Below are experts of layer 3 (counted from 0) of a mixture-of-experts language model. Rows are named router (the router's row for the expert), up (a neuron's input weights, with its number) and show model dimensions 0-95. Each number is 500 + 50 x the weight over its row's rms, rounded and kept within 0 to 999. Numbers have three digits each.
Before each expert's rows: a language model's description of what the expert responds to. This comes from a sample of Wikipedia text that the model never trained on.

# expert 0
Description: Past-tense verb endings. Past-participle and past-tense suffixes like -ed, -ized, -ied closing verbs before by/to/the, plus following prepositions of, with, by.
router:597498422475495469492502442489512495591444533581443569480438476524419477481485523504556483561487418539570643505503438445528513611488505518478425537530497488467515495492538412527543443477433476433454565453546542459410532526582471555477471505574543566499570506491389521535467510405572492506
up1:494545457610487510511602432410524507466482531452536507483488536456345526386479481527542452509505496504452529488528479495506524471456490516637492561448428347428562467518517477480602481531497528554505523406547497528462545563515546524453472454501519564456593534562527444510472469496535464469
up2:511497440543504560447582515457488421474495537512586542432538574406405419572497503491513533502509552530414433425556473475513550490648497543515488474580531417497569561503524509524483445569497515505458549488532415515545469492447579491457419474457469425477559478530417440565461522531562440511
up3:476485478501481507514465488498597422591408503444474542564625600518563499460560525515436503517529467518572532465489488496455561488568434475481510531365522467459515530478448479511364557472549500458530637440496556530493542489467420499383517472495488464507558424498546515481485467502524415520
up4:533492483404557426486525490522501566549455514539531542454436391537565476555446551519600478425465472548510580367544512484489471457585488576455495495628539485494539507431451482473453457518490414513492516501465564522518511493576469471443585520484511545461517456559538441556561399404510465498
up5:508518458602425501422543592504533440531504518555453424404509483560515563543502514445500511528468480489513497509479516516596518423520517565517368505551529568428488564572513586462562467493514581494520553401530482454452560532540438498499484445443497487551469312503475470520507497469531544518
up6:554493374526461460508397480494478508484472554565468482514566521538559471500527605461413490507465423553486570560475543558565552481557431486460533481470517477556400487544496470601505469547402547428512520516436438472520412490536483437450537523446499488515562542621473534533510455528376473492
up7:561565477495540549465480515523480538434494447523500455465470496520601459504582392443518533451491431474558579427454566431407476551475459414519573616484536455437496460533548583495591505445506433493543549527394542507601488479520589475497433514524508489546557464447434503508464500553441538486
up8:459466568533461496547470503579503481522570577536485526482527582516452473474535628562527510476516497441468403469435511424601538515435524594529424504467519464416548548488444512372528478439487559426501498486470470596510452520524491481492520521484483520474498552529403599441573437489443544590
up9:497508551508537467496499562480556424526434501590480498425401491510432453533376460551543409515551609507549476530515445559472428583438503598458529615509504480505519492443490510536413489482537410460515554461564497479485493396526514563568557490431528478538499449537590480538486549509430484518

# expert 28
Description: Word-ending suffixes. Ending pieces of verbs and nouns, chiefly -ing, -ings, -es, as in stow-ing, fold-ing, cloth-ing, g-ett-ing.
router:545497449490579486429469485427490437556462617564515421447472556567445420445448582502486416456422511564569498494480506415553597491500510532451532557528486376420499541510544466606499451530518526453466476484480551549505508500540487570538512478445433464454570528481447419572501511456504493564
up0:492579427481506525506514491528376550578502518550541555482547441494483484486516524434531472450541530495532468528517478477491542501494432452532502559508510518533527486450450344457599431509424439508466535482550554453498512471547473622393485392529456601501474529524479453476468643462505577530
up1:482501455530457551561574433489544372456514533542524566418545517506383520425453586593442428515514517508493569463496491475553542515500453543446488559594481435389505477570504469422434556484500494549546463461492559532464491571516496494525526502533501509481462433575440460476498610500440525601
up2:621562520439468457416481513450541536564460494535518429563476457548515508425451561489519535496435492514468579551498452552546402586550393449389509559551535454531438457565484489417469501498555487531450488522500439533513507511465474472496429562468544428603586449531435460541524549537464435497
up3:499520526594499356561447475491531532488497528430542477489526536577408516507563491504532512547548485473491468534502568453414588479514551407460461497504468437504568528486476576471492427531409533491444395531450467516477540557462601519415424570565474569514479400469462525564474504557578490514
up4:476641521586474482480547466463609526540552415449477491549469467572449495512454531476534509438515575568500475526520606511549551444427607459470465473567494483488569461386467509446511522455492528527526490562505450453463521434559395460538449460458472537504550505388481509500431493472572515561
up5:468509459500419593496470505475422439556507611499491500426540490531529494500477471521458466423560442513529528457511439563566539524391509520427594425534486446537544468553572506548517621491460525453516571445453549507505402501590409418523514442541478492463498503455541508413429494560485582513
up6:540479546511633422380449471646442481490498554578506474428452423545560508555512539576530611506515497515492544530498462458533519441453521564570488414576557434426545529567505437428505485461481520562480445525570462447490485460576529481473443457440521479498456474472482488534530495494477441538
up7:385530469503484527547542475443461470589499539563470498497500440490410465415433453429512518560528489547502523466448504546559504445443605580524444471504562497463514518532474505563417464479485483575485526486550513493523363527501512461651551574538482505498520390515486429610476512445542544506
up8:535542598463604480398534495504458544516467514545557456526500536468469587507503485537479473493474465404585581468542478429517457502575484556544472451552496438562554516557445500433451456568466397507537471453546491521460482566330459504471463572452558468538425523570515525465529531566453471494

# expert 5
Description: Foreign name vowel endings. Final vowel pieces of non-English personal and place names, like i, a, ia, ara, ini, e.g. Meiyi, Julia, Skopje.
router:592619422534432405498472474466496516489446499467388548570456474541460453481528526460504476483533480528531508538629496545482538537544491582419484462547477374516554532500515607482422513491504470471488524521483542512450455376536475544538369527455474550538529438515491523550510505462589484493
up1:471454651485500564445475525586512561502471512489525462508483478445516484522460510545452536628493512532474494546447497522538459587538378466591503519543463519439514525488572468470409502481499429564465477439461466483705458485516491484550428555470549426494446469504448516463463505520460523526
up2:502533525416533451487507527552488565547526490479540501497466508556586549542486464456520510429401438495500545576518455388524587495529438511642522495563416429549505450547495469536431553415576539499437493508527534601534521486452478490531501509484480373517516568487504497407540440512454390492
up3:486517527626460552569552478570508514468520505486424475392390598444513550542455454454516475520474435537487499567482484468527471552451533442614458555536453486486510452569376600474467453470525542549378552457486585473555484500502561544503469482489463476519561433456515487497539548546495453447
up4:460548486527472490541512539523507490582544568584529405510525500516509512488501561488445440529610514582450500477516546481424471554523397541479525459538510387543543501457480449402448473547533466473603505385521568504500466543515480470574452450425483505495488566464588440609404465452512479434
up5:622603450533479495581488453509424493557494564517462559493481514511375491383506468422443452451531465578527497482573568529445516475438494502515502561572468454508531435529517513474476569472538507545500492408474454453542545504515536492541432506613427452480517383541541469466499541474482608472
up6:451501444503419498455581502452524425537556402605476539494505528533495534507487469481452472514583443518500497459420554550450555464569457539488435503530532575428531454600496461524532501488585560593568463521521465438477532389508438439477426461467524422549450429522595506538568513522538473576
up7:555550410438495490564458498516545424537509488432518466513477525470507496461543516493528568546486498489510516589461426522521522507471530556564556397526478463481390429476538586464475554383582508497487408584502511401512426474575603405484474506510473518541475492592532423533524541446423554515
up8:461502515476559542495580420501493511437452456447540521486468442550549497621483583456471567526505470524424589462549479460381473493469508542493547575530523496541468435435448427539470502467552452548534389553538590475495517520525585461569467433495473559543581511546421507526566479426461413533
up9:423505511533549422558571485434525554509478522489493525452439514492549391508476550533485445555546509525493536547489415489453478562431442543405634511535524440465451593411543522520423503445418517526501533549555490463505466441483460562441509537514492458454625499509562499542433539430606481469

# expert 27
Description: Latinate noun suffixes. Noun and adjective endings -ation, -ate, -ency, -ents, -ary completing words like administration, corporate, inhabitants, employees.
router:551512408502494431526540446469586470600525598553474566535513535531456456451411576477459483385533569546569464486545499479563546473486556518485472485579509437477583531486581533519461414534482424421551583487428497449463495477553467508507506498510500472557458386488430473528585515447522429509
up4:537504529541537439480569537425520528584465508599526578364497626477466474452530519515528461418586432489456581552495514540566482496467506458456439512532560583437407533510522543474418504496434522459585527460421513500595481471530492536382436475447496484473449532532526488506503500469434483471
up5:488467511525515448508474452401564525550359461537546537595465470508548516417487500456475471561526507543496487439495478460545611476527584473507410526492501590515473558480507436471450549496575481461466507530503571458502505435516564488494537550427548504414546504476430324515580453472516563532
up6:505492473509550504500506376505445472535578529545508518473389519482552590488499465517449565506421513501466477515428463480453522463549469605516506537479515460570550372483528519489451597478501418531487467494478462534507556465483405484556617549497579392518544473526504455581532489475578391555
up7:525511576579359484556510512499528465532530544458530495541534510487538497442465533476482461463473506482487517439455552540548436474375531491600436475513527434392516501553505507542495495506490588496579500411464478472516425383554446534445571483496553517415495531598484514418607538504469587523
up8:482610435483470509508552505479498529481447588388590499498451467591489443438455491408526439454552470553539461534494521487536449602534464512550439504507562411568604558454452469512530452518506539381539417440568461531516496558531483592559526482462462563503508455470455426480486551532490537476
up9:600561451507501446453553431495452490566464506527433590493555550421514473466462469474567444484504458547563520504404467498596411467495481574532575525496512476455519538455441511514552530493507562446508449486456562415510426522609447555522512514502560534488550413519560517451569409586426426480
up10:573540467486438521544370450485430554472522506563466515459538435532564463530533419421596448389481501559523511487562450423496538450562517456527501464602468455559550531570570436565549491484527438457553526405490505486454538559600439462491536504533480552485475526490560454513494401498524444506
up11:513522431568482507459504507464574477571427551559560473563499466386556529533535525441550467459540609526540485480505479549464485510571536545568443540466420598402393495492494520458564464509479518533445588394405459455551470478511515504491494476359471527456562531513436493547519472531487534542
up12:492473461538498536441470494506429526555563449519628506526555589557445491486539484416506464509523520412474516536433465625530499559462486518497559508501471566521499398488532520487421484455522505480461406532535561602456467475583486459497550412474427498412572446600474530476492549389483481544

# expert 6
Description: Institution name words. Capitalized words inside proper names of awards, leagues, wars, parties and universities, such as Award, League, Cup, National, United.
router:438537462533478473476448455438452477652569479519503469536437528562479434465464573448566504441440506421507494472515446487507457499462432517464430434574521442430526492530547570442580506509493518501556604482459536506534429508512539436526506492468540526614555473605446400621475467505513490498
up0:472499484548523532548538406437510362468569613415551543582502514605400511446498469479483456555506536530455482468416451557557515534462505589536490597495424467495577497487494535525583484445429478514519484496559480498451562479504527512485549511542496527508584463552507513436369495534487440447
up1:431423412537457554453494496572458511498474591491536535483431455548457506478503452530486452449436552497505538529510365554448549477517426522536412519560497491588493471438532511502405490486488507492465512547554525607578494411597616588499496418466499500482488489471533395532504580534533538486
up2:565580485532554462445493520546491509507521481556576483456506400455462541497456564424548428543507566423492476498511546484479457507535536438479467499503431463499591537561622633514508514454529555450549521528480485514586608415573472481510546442471424469489451400509436410485507438496443540489
up3:536534488496507475493480445483494501593476439541590508606501458448508420534581582365491461455425544520468465526445514546549448514525493424355487509581521447498501419558516488499556502500537472491510404427534518416444457521530559534538535499502571471478582518480425551533471561513580570462
up4:557468419495577463463541571562437392533443440494422459529548600599522464513538457447484606459483592429594500491525457480479485517527475499548416526583523496465495514526536512489465540456391509523520451469562540518462485550529470537518423430410495523463500522547466484578479570556530446412
up5:504553395395537494533421395443517498495545543562527418547477480517420541423563427527529534511433456451599514510496637493464525428501458514522497516541575402542517587521534506437490512529579545485431470501579501541539510505467513457407521500490452445480499431560499583512501445443471541494
up6:593469499508437532429479546520502416517518400579470502492456444414484518501604510555493528417572544491581545478502440578489533429487542456503553437545482496506495558557491474520612523524529450454497555497398557400517432545581500473500444504486555469481496393539508536437464379509530538499
up7:465519472481522555552427442498533553411542490439538556537530500606468458464534439436547492529497466430515456542398481544477512543483482441476516504495533545485618549471468575497460391418521522573489527498569510556447573496530504470539521507574430543555466492380403449482496406471538488606
up8:513413612445475433476587505430395506463509452562529508469430575457431482578433556447510537491550413475507531475475447547499494461389587553461476519527461566385494596506527495523531522555482506425514520451474494484543590451469551552496472494540522551512552514394566474566485522525485557510

# expert 4
Description: Table row openers. Pipe characters starting a new table row after a line break in sports and results tables, plus capitalized name starts like Mer, Sen.
router:477571557521604479586429441501574516567527512517510473507392526454471511527523538506498506494456488502590505514493461475502536540465563589492494490510441515402549486547479508535504417470443437543494502431523608480520456362504475467505452495529528530520547570456385469500619510424599411523
up1:533589544551534416539401446499586566483485511515465484460448550494513553556522552549512491551524557540540494511565495493449422499506505503570445494536487517488428397574505464553387453386440461580463563471446445543565514482557578483530401505537487471416516493541489507524559500462521370480
up2:532566512503581556476438561504430515600467456575495421500508449451464389464442487423512512566466447478554500441425519441462485549484482489611585585444486478488476444460577466540431466442455498552485506458494511419566616490487454503560516507519550488471555501584551471600523493438513467551
up3:545521492551532445467491541479396599566429544511486530499519470471531543493486540438450584442521517457637470513421543538446487553541489554502452486519452442541477566524590426513515585530574411566472519488481492450455490514557514420419413490534557452464490428495509484430599469541572476426
up4:493473445486464453491545503534494484491497512471444446442499503559424478527483490527500539535464547603468559520385552512493449541588553447508565475598445508488435500505499452604497599520523510523564575436555534483434414508502410537547509556410423428569623517518426442457500543493493423453
up5:555436523552485496491454469426481508531598516505451502394557432500466430499492578424529533528517512472492550474540457537459535544455517456313545468464456544443566501492531521480466483416502508485439473494543499560509559552476622487550630546454471544557544495460471483482512464447519539623
up6:428540473448551474526482530536576505442532477485477493602496564530516447471416440556522545432434463534452493604463549416433526600497517523463464466594460516513505469472506602487375501485536451527515479543542485401478478514558490466518464561408481634559476463486448541569425517510504532558
up7:491536590588494525487497481445509446524488479591476521430481519480490357541528491564479497560509420517464566565421438544515413391511478463542525565505504547464562573522556531440465419526439521548549606503536585483496429526452448512494509427449531528552464470552490460441538409418518549510
up8:439472526537528531555533457478522522452507487490464544592487528381439431539453537437477405383437556521623500550498440529555465485544415471522480497424471487453486437569436576502528543484509580474500488399500555494545471486529569521569501479485560586510546432573479452494527430492556592498
up9:532465472526552475505508483434519495472505514508446510520536581486444515587481461538444492418477569504371611474563468544527471555379489471446445550626523592490487564439417517589562445453479571536587443454566527486438542458547527479488468515461529530479494524557451449481503408448492469531

# expert 23
Description: Dates, units, Asian scripts. Month names, hours, days, million, and byte pieces of Japanese, Thai or Kannada script, plus day numbers and coordinate digits.
router:564608425573484422476475435463561377522472491502532569497464492486465467412452567494445441486498476436578549542496450385426523509512569584565465516562506448433546494509526486518470519519427440456525516414480502407523496463625469507459392530501516512550546513448452457518505512459555488518
up0:449472583563560508551535492508559486463512519564562518444516474589499552463478501431537468504474468531520470441463531507459581523541562518501518370534496504478528486476551439459527492511524408429300459554522427467442439496506546463512511474575514450496507434512595482628544549452554461489
up1:490468482594523473409514441544523374536506406522498467532499462555561449491466543591539484533601483522524470503559469540465355513431564570529534472630438485502534465508462550520570471570475488525587508464511482525518498519484483495470449500500538421473524566463545506595473463420453474395
up2:497527567554437510523491494482480499540476405508459477489437554489426527515451477531456489568528547426460465482487421564448540549465500475543528522527618430463567495487528545498597403554583502560423367550562509445465469482496517544505564514461534485583496461395428516574493538415544478590
up3:468528469562408472556513525526503491523517502551616471491520589470538429454468514459494571501587523439492438463484486498544417484457517485405448529542447498503576438656490513517499543526497518483537510482520483597417482452551612542481483488409535469539467450501572455488477480601457370519
up4:531513525531454541528426501488511545430464496474407517531491383577446510481473532453514490485416461474483484568594532430561558484653424529472481543545472509562473463550445546519449486470390563461505415478497466483518442566540613618559527516540481499476570478506439520439475543456520536471
up5:487472479448491520486536549517520406453492507485463514442552619412562488504450554509557394560442484465573464513489509424468569619457457495501540448563499526550464466517487454469506456569462453437495606466494492346504552525588554556437476538491467523490590448421524479482579497539501545494
up6:430461523504569510421561469546574517496451427566492502601554570569583449444503473489361467527458423450466455527469525456417491535454509443542465456479561437491555446516524601478516553525514544477477499436511516572501503421492532578507531466494561467493523538560546448553573457454583414437
up7:486603475566387427508455488528612548494532511446494574501511482434553416480479476511552432496514560477533497526545391518465415503497404426522550571494490576469477459556535545504577597430507516474481507411503425475524509515602570426520452456433442442538480537584544511483483466484497494481
up8:500520507553472519502435535436499514579458512557589564508480450461401434476616443515431538397430576433495539543594479505519435484490524471517481504553548453475545482511552561502487586452546516477446490579473553395585481587566481468529448480444472428456503535424402481519453534541499543542

# expert 14
Description: Possessives and word starts. Possessive 's after team or person names, plus articles and single-letter word beginnings like f, j, t, e.g. Garnett's, a, the.
router:528540494523539475554500487410509507544550490486474411438492474620486499413547482428515404514523536478555493611564499469520543506446484570454426557588573414379488514513514611520609517477492412533444455503450554496459474513501515441490422442542487526511448575535442477550572467502516498483
up5:530481465517517606600575444443406523431413556568525565504488430514470494509571479602454524482558519568444528521563380572475480559444536522571490450534500480490520462507531598466534528476480505542431478379478474533437478434470518588477488470537502407495488499553542443562470530527470507433
up6:571453552567534496550511428462439506401500511549495494432540556481483534566438506431530474576441517463442390521481507470457552532474541511630423451500452462514460550590530647497510495544551451511515520502466469444407515447518498457462528537532530417558596504439504488594519478471423523476
up7:442506410539537423507495477498518493527547553498549483413588399579528371531527354516513477478344495438459512525553466455453444544526422538520527531452542548458568482512503534533535551482512591532463524554489517444572536485534528481470503536537472458481498509512456568584458520397491512453
up8:437406451479547471515421531481553502574457477524418478486525514537557577502495526516386519427513516444493527506528566553486476530472499478512639564540532511483559389459418539530517423516493446350544453539551541434461504530491478453510459482439538529504540554576545480416532467578546528573
up9:475558549537549485488461493502473581550554501443484481425563462456548557424451484434440465434505483451610464573534442466415514570417494471522475486587500557597473448414502463533459529481472538524398515470507509530509525468556416551541561532603410563563471469536431484555474437468559534541
up10:383536412480569504508454461520479502499508577436478487500399468595521514525485457477582493456552511441529508488515473464482564517534542508496516548499504443572515496494533521595561529466424538540517423485374544597463598521490467467389529576522447572486438573509551472529436431465418501570
up11:526521526535506579490554405465461586398568548513510422397403547526528421546453410519474410492483498466434517468557536540466486521461527521481522589491498474516475454503459633466545544434444497564484550526497546498517462428550517488439547494505562445550523559443452506576549421462576517568
up12:570538612513531460534547465453485518435416479556518421457571550481498469513453573559449486611596533493478521487484464587518465559404500543515498569640466509410465510528549479517433482460474488436450542489502417551514486442458524395504474442415547536494524465477479524539503572511524543416
up13:543516495469434503517541522513458496467510495417514583498440529594331553421400493523475538432500518463480535520442490599402539505451507520585558523468463550458493475513498575488453526544546476432520455457472540555503521564461557450533376490532509392576447558471495495571468499546466497568

# expert 30
Description: Single consonant pieces. Lone consonant letters like r, n, b, l, h splitting rare names, foreign words and math symbols, e.g. Warrack-n-abeal, Ehr-l-acher.
router:518491461461567477539504395433593477510503455471426553525478494499579547464470493554568309531449489452500521446490474529446578588508498492462425583560471389456487456533527462548501466490454492531469535432517621497468496486574587457534419510492527484506552536548486542518516518440489444551
up25:454417422431520549526406484567517424517500580520564432476452498498470437569508527401425603447428492551556509427441537513498554544516454499501558599519464533490494484544506575528398535429558478540542506498533509526525486500517562449518402499404457468484417552535514593523515578534456515511
up26:558497486514409526494582549437538432511409430504581466503395571446477461459448557543467567505473407449510514493484477495597510504516522538502489482562470487578515508436566452545466500532588427553509473473461575581485510524412502395513518517544515434640504467487499485476530446590417485530
up27:589482465542585566463462481462589536531547586500496536518536569447531538561515440560451457513475529460569453420478477508487427417460502504504487549588528524461525364486440530509441541471532344545500499502454429561441557427513479514504544536440523563584493483430457476519493443500577461539
up28:516548540482570472432475512550524548495503428532583487518489498502528534392617552516418549502437456530482479458538412483549574499547369524531457618549505467562518471517468481498498557393431515491527525431519557522558533455523524562497507451606463417443440450423451548472513459508513475426
up29:564536448499438508529530516522476425505472456535494540551521493509442585437471505558530411510487510534493470482494488489442482464630464541542504489520467315466466545490311540554549484473503483509582582488462483541512464429481456532545517476530491463516542488436591539474558481523618463518
up30:448592565482525449548493547480491450440568459530587493538383455516531563425466555460589417574435519473532495490478529458556505518566527459508436427482499490476481464532455516509552417459500590493566465507480508429503553509420402532534513509503505409581348502488521554463552480552557484540
up31:381506538494512467555555525415456438463510457593505603510371439502577543495509496536484625408559504491469438561550480466533474404476520429509459476545503457571480533495539463442558576562512504467458508440480451558547542490493499576503476484505526390503481478469541493473594486496528451594
up32:556463469542526550518453460547500482458593545540464478521523494439471539448526463571493576401612504509519615511549585486488539455551490455434437491512489511524454497485472485486530499518518362430497466402525475510543441447406515534503413436487483500587548461552555563501536403495632492505
up33:539488514549461430533462395551418467507467446464506550477438362481456578541438401492548469537527552488550484476518519553545464591506523546494537498564480492419473450585510584459575526555554460550490470408487405521509486474545519539612480481529541539449491430473406548484539548496451545558

# expert 11
Description: Opening parentheses. Opening brackets after a name or title, introducing years, births, conversions or disambiguation, e.g. (TV show), (footballer, born, (1.98 m).
router:535503431517521516523431432418527481550553484473410547523496537461497453496520548516488502520480460452582583425503512535444553604523426562508443546589608520520557431533477587506479435544370452513512462446403570512481459484530465453530428516444555475487477573523459508556418517415505449535
up2:457483427476484448497479439440433458626565496475553480527535563583527504546519530484542574453528550482405588431503434483446478512487415528462490487525509350512472500503505562455515523408449554484513619513503464539545552508480413415530452546434540555604472555537526477564501494526479541477
up3:484476522574458578498382430513570551576502548525486479521462527488501479412440584452464469636544488488488517482472485490557556551474412483538456486468463513466395524531488465487592546456500465525541511561407557526455471580452558485499480502534496423562487391463575535476452486435482579592
up4:472571579543642556485474480545549449487606446457516507514528561397523466454536584499480431496557481419548545437546475443503529560461533490545484441557507529394492408418467468515547551491525527555563511422558406529518537497436438487492472506500486464450486529458466449581586468470535438480
up5:435593519504521467381443470506521479518497478476443499532474562539469556489550525513457509467465486595468496490437514529505448479461491491441479496538533625394559548422494601445524404419560559432481485566459567546535520381573485482534512564546587448539510550503450532551539505422473462552
up6:475616427579543544511408464472483488571509582526538564506418504499644440432540526493497558528547534472505537471454499512539490509401535416430460454486401499520492482516536567416565406431505527505506479491517571512480473480462480517471559467532532489455528559493414496530505567388484561585
up7:575500590444444502539483548427485498521595530483472522458458427402488388404537576426427552526553473511531484515513466531466559512492465601480532511537583518499489498591346555488510458524494524510480444480481483502531469507539468468446430555514474544511435449492507506506644507446496589456
up8:415520598538593472451491536542402544552519498538436478559456539540404525421524496517572491428483457541483538466434451492515492510564471552512509516453485518432509468401531535493479502468380488569463536555474572587500501539434553452498514532497552431553390588529478506568495417476437521583
up9:478513534526575450461482471501455524549511525634574466441485587550433550423462541409487450483487518520556523441486512451525590503529523482424526528574500591480603495452445621505526538444493536521446533525497505519432447530468449544459408446549496501499505437471580492408419503413465537566
up10:466578654548568426444478587462558468558489456458455462538440512476506532438499486490568435443456450447542561548499507491474539415542443531580504511393555572509466507484451466459411545503477503469561521504543523441478485512475536371444593557484464536513511477502499515517544489443620547483

# expert 19
Description: Word-initial Latin prefixes. Opening pieces of common words after the, a, and, to, of, such as pro, con, inter, dis, dam, med in ordinary prose.
router:468581486513573383483515508444496427603543563526521532444456545467453464424441568451438452417555540486526526491499502482549454465492414552470471542603524464479523494535504458589471501455449459483575519448426456412519467556491621518524509442557481497514455495444469522509555420564549600555
up5:551481488563514406551438429617450474518511502604536502475542487534454582525546451441557465442482517518628467502429488492476559382547457465512511461464473525467594481501546474549509599448466564487499473521551439547465468406447570549426536530536480506448482607396472469507514526485482507513
up6:556532519515526502506506547443506475551399598562449552468424472496486441455469540484454532508496493441472554503433594554529546474550432472574520539460571539547383458489438506519417490478426430457435467586497495427442525579406536581542506475476505512613553464516522421551551581501531491488
up7:500591620591482454466492480422476493482561539415502591531538440468417415562484550540501513531482489520526568496536475537467573485495510503498525515542477472490491486527457510476506385478430470515488461475476406362450514505510514603505479380552501586537529541536518519533522492427411615489
up8:534535447513489449535550502521484527459454453442397541532455468417620532506571579523490543460483539471463582486400433497528563525538531517523516486507491521492504459494510549505528440492512459548504358618458448406605508500443495472517472476487468445532499551660509521438511456530524421559
up9:449477412574434485508452550494486534443597436419543558470432472513520559444441470524568532521522461514483442583596427573541438436530428572467456408559511529516447544467479531531563558455407575520502440438523527557504507507545506431519534521527452550551444541607483531458464499503431522446
up10:468478435557496412571469567574481436356522516560494532497583432459482486511422476502446553551496473515567539500561490486497522493567528573544626539518482558491411598488484513465489462527574514499559453463493550521473532447557492417448500433451418468532443454563427477481492410579500498545
up11:480556496560487497454478506501378557457562553520500491506516394496438501570517482522523518453487537508387524482525546512475427506525298452534471442532430499522532463506498458515530395493536468485442592462468516560496412574551523641510497496512541512468454483516531487594458492487551511572
up12:420442465449449452562428408457487490556486497431544541511543533378519558429538556602456539500564446555537512504456455451435461493507425565482581465577493477567545531389531499561497570507461517534439535506447459490440509515465502404556514505567501574461475560601503570500535452498508532544
up13:388485542526476566472461515589485517496507453543503525525519463517474605402498439415455459472504523504520495520530524512498450456481447553604370464486616532487521439519442449455519521492406539468574494439546536498535599518521539501503464503554578552536425423530439430508582525465608522523

# expert 24
Description: Main narrative verbs. Past-tense action verbs after a subject or was/were in biographies, such as made, released, played, won, opened, killed.
router:513609480587487506485500571420492453576468518541511444461410544606407411456414494501527494546496448504523612498478391468500476512466475563563460537524458457412575534565553471546544563514424432486548581487536569480526533543443498506498529474481499484556477525471424416469509416485555506490
up2:493463469470497492471499507587416564489451463500592433444489436472469563544529537453505479626395484513498478579482444491457470480569522518555546453537555371462563484548494472543407556494515594441513604497489491483610442499490479497511482469543479416541509581450615498470458486452494520555
up3:435596513515513515478541588574548527465484482480437500476480460510455459553563511410583543537485543423478464570535455475459524468592516621435598485481507405464450470509511508487601511538520487494520486416424556559480472407407534499421536566471467522495555503513474460559569440550432436481
up4:469518506372562424454570526418519472579465531333410423556443541484498484506413564532506464497469468509529604513469514565522482453444514523438609454564563444520475544540508436462491470471546572511555501499501488498452500560482462447527494497536513518511428494558494514479549503623498507581
up5:465489500485530484444518468533519482490451458507519501504386559521446482535488531486475534502501397497524496611535437445464459603524573493500450616442573516477487531457577497630510504476588497471514572415488435592456499389503501533543543507514449518499651443473487469522501391510539501483
up6:509476569482460519447483485487489512577556513522506494435481472511450505475518514550497534519491524427486579507590467612472435457473494456404577576530486385482558411585427529482519617482534530440523536522483508480578535570485504471540472407456429436522587553448380523559538466463533451555
up7:478493448438572466542431515480543496396506453529519378444455460521499506596479524607455415503561493536539545491439496498647489509431521537464604400545449529479512454513504447474573480564514482539430497528477470459512538475548533439493521491498487497445408497558478524512602454544522538611
up8:560566450548446553521498447501532590546549477564452470510495463479415562457552502447450522483494531418604509490531546489481566491564498498485479452553487463492496458528446376575556473494505518580469494442563532511425451448502578403585539515546526421522383610513462535440431457467483479552
up9:378515535564437435588528584557540507505513568432527546598474480455503552479433535502372503551511463439545508445512511467488505460577487582569518506506432477537466390511501565557493469487466506484487493504498604480526476509554455465417537459508420434488425554531477638490448500434511477481
up10:438500567542510421446505528489410570449588497567451504498485592540461527526645481514491546541482478593541603459520535514472445523466476521511459566530518323496501505480491541453453531431566442453510465491509531527559481505456552468476571441506535458529479469463469366485529497470432488563

# expert 17
Description: Determiners and ordinal adjectives. Adjectives and quantifiers after the or a, such as former, new, one, second, several, plus pieces like head, member.
router:507587459544563430481478470473500408492419527560522456464504505489458482493518466502505430495482450443615507550432456548594583517438389505482434439570514445511498498511545622507563510570456479487506543493451521458540549472545523526484558491506448513566536457511427363545629469534517561491
up0:458495578496579582432515511540481392513499479567579558443483404424432482454531514401585518469464556424560385554458528582568500560491520476484486481526507417476500501520551499514452575462512502449508618522445483501485487446437542555487490457461466585502436479529494491454552504515457529613
up1:541580436416575405574517413483470505474471523417547483513476554428586514573546416515544420495477486400444554499416564498469515516547517442519566420444398504486542478507460551560496497496513547503604598511402518455504477549501488526493535419508575507519530489505500466524462465523420568532
up2:461544473555493497490518413532505461602469447556554534638568501510522418434553458448562455519442500433531562576421534510475597487470505540509451510426440535523574466466465564503503544604477509458552585407445519431402566487525486506436515488432447495575531532465497501449488436535508476478
up3:426584448464532451507507522544438482686397517475496579477563521496431480557492580454488443512519440592469540550481491451507539566475400500467511434454500574485481390539437518465422506569533481470509412463465564586538435481517501460445485503510526499489464537515490538516502503513524614489
up4:526568482484555561425552546543475566461548569508556488474447510569577475436584494439453386463500443531448465400483490559421537504475486488494439535538445481478467488419561541627540523527503565574371552427542517433453480482491517438439522513424493520496519500486475405586526519500527527510
up5:483579504606572430517500576450492462492488568538463484454559462521390489448491525574567445453537519460529521446477534543509450386506514500530443479518486450520466439504520515597471451542464479476518419569429544547559521529468500546451610477465490457480522592593384536578475421438502458471
up6:442473381492534536479556449442460445400448577460534481492484476465445564503473516507535536443499435562477458521569439396499434605439453586453509534497539523437555522570503551484520454602445561506430533479509453534520562422519550494489478439512517538573584408499603516504487505569474517525
up7:486493528466531579509581474531466444417452500543521542472487613490472411548539510393446453508529460512621467490447450504458474514490411463531493525535503427457437444573555554411426546565530468530468501509537478532497518441490511570469530407457547479458567521493514573466525422554495516653
up8:492464508448539419586552540464475414593566530512559429509426478503493589541589570450510468445496503495452499435496573465507442559494496460551506525484457472486465553518519469541510447669488479496457543405512561495425557506445487493455492457413478436491534472565451448539538490602454599508